Experts of a small language model.
Size: 14 layers, width 448, 124M parameters.
Below are experts of layer 11 (counted from 0) of a mixture-of-experts language model. Rows are named router (the router's row for the expert) and show model dimensions 336-391. Each number is 128 + 32 x the weight over its row's rms, rounded and kept within 0 to 255. Numbers have three digits each.
After each expert's rows: a language model's description of what the expert responds to; "comes after" lists some tokens at least twice as common just before its tokens as in all text. This comes from a sample of Wikipedia text that the model never trained on. Tokens count by the router's weight.

# expert 10
router:172181109168123129118155069161122160123139111145092136071088176123168039160170089160102162108147177141083085079241143132160154083175188147095154110144132101139119081117
Articles and determiners. Articles and possessives such as the, The, an, his, their, plus the first word of Spanish names like San, del.
comes after: " of", " the", " in", " for", " to", " at"

# expert 1
router:107129161106125061159144098120073126181183070130158118079109126103117151129183193166101116174168091103143140122115116116109187087111117115090137124130085127173068090153
Compass and region words. Direction and region words in place names, such as North, South, Middle East, Western Pacific, often after the or in.
comes after: " the", " in", " of", " from", " United", " over"

# expert 26
router:178148110146086136104169145168123141134125187139093123107238109093124069168196165179110116142119123132035140178184126131084112137122139163125148085128122141115116103158
Narrative function words. Verbs, pronouns, conjunctions and commas in running biographical prose, such as was, is, became, he, but, also.
comes after: ",", ".", " was", " is", " which", " as"

# expert 24
router:192092150176086131202116150164117165121115097105067067058125094133144129123108136113151125162137128103084093184118154134128143107135111129127152190194112127185166082168
Pronouns and place nouns. Subject pronouns and relative words (it, they, which, who), and nouns after the for places or infrastructure like city, river, tunnel, road.
comes after: " the", " a", " The", "'s", "The", " his"

# expert 25
router:125139172167163187094160167115184065167119101154098151135121086150158106198065115175047112145091092183132074095127144190126127174121153116130138166131099086155090126194
Table numbers and line ends. Table row ends, spaces before numbers, percentages, degree signs and commas between places in data tables and lists.
comes after: " |", ";", "0", "–", "3", "1"

# expert 7
router:091089172059115050083119095172072092074101159100135148164091143096145184123086134159139100158136115092076086008144160111180077116148189124143117205160140138111081165131
Numbers and counts. Digits in scores, dates and table cells, number words like two, three, several, and single letters such as r, R, N.
comes after: " ", " (", " a", " \"", "10", " −"

# expert 27
router:116091155080134071099069138077105144088104114209087108138125113096119129123107147062195172111113052112081052131106086108145144127164089159190150161058141149124116161105
Sports rosters. Tokens in football and racing squad tables: position codes MF, DF, GK, player name starts like Tig(ran), Dim(itar), and digits.
comes after: "19", "20", "-", " (", "–", "18"

# expert 18
router:132116083172127153111068095114071121125143138157132154142197168114134120129141143093128104139104130097124174235172115124095064116088112100094162157101125109141148185141
Topic nouns in headers. Content nouns naming a subject or field, often in infobox labels or section starts, such as film, album, music, species, personnel, information.
comes after: "19", "20", "-", "==", " a", "\n\n"

# expert 23
router:119162136098090099111102166154148126121156182134109166135082122108142126156090121127130109156112160110131101085064098075170099142119138090114081122134091157175198125098
Table cell codes. Short codes, digits and pipes inside data tables, such as position codes MF, DF, FW, WR, survey codes like JPL, and dashes.
comes after: " |", "|", ";", "–", " (", "C"

# expert 4
router:095120118126131107146133101157051162060065122129094081158121119121130092091140061088069188119064131184159135130146116102151149070099122142103116074139126088112145108120
Table and list separators. Pipe separators, colons, semicolons and dashes in sports tables and result lists, plus three-letter country codes such as AUS, ITA.
comes after: " |\n", "\n", ")", "0", "1", "2"

# expert 15
router:143118152095137100155178117154095184100160100133084135129092135162154155119047160114147091159153173133186127160120126156123099114184129127123121187178151107054117144144
Coordinates and measurements. Digits after the decimal point in geographic coordinates, plus units and quantity words like km, million, minutes, sq, located.
comes after: " ", ".", "00", "0", "20", " $"

# expert 9
router:142166074141157130161112114068171127100161125112115180137089093112168077197130158137107117129017088162129056099111112155101083149139159130101083147131089134142057128165
Numbers in tables. Year prefixes 19/20, decimal points, spaces before numbers and degree/prime signs in statistics tables, weather boxes and sports results.
comes after: " ", " |", " (", "|", "–", "1"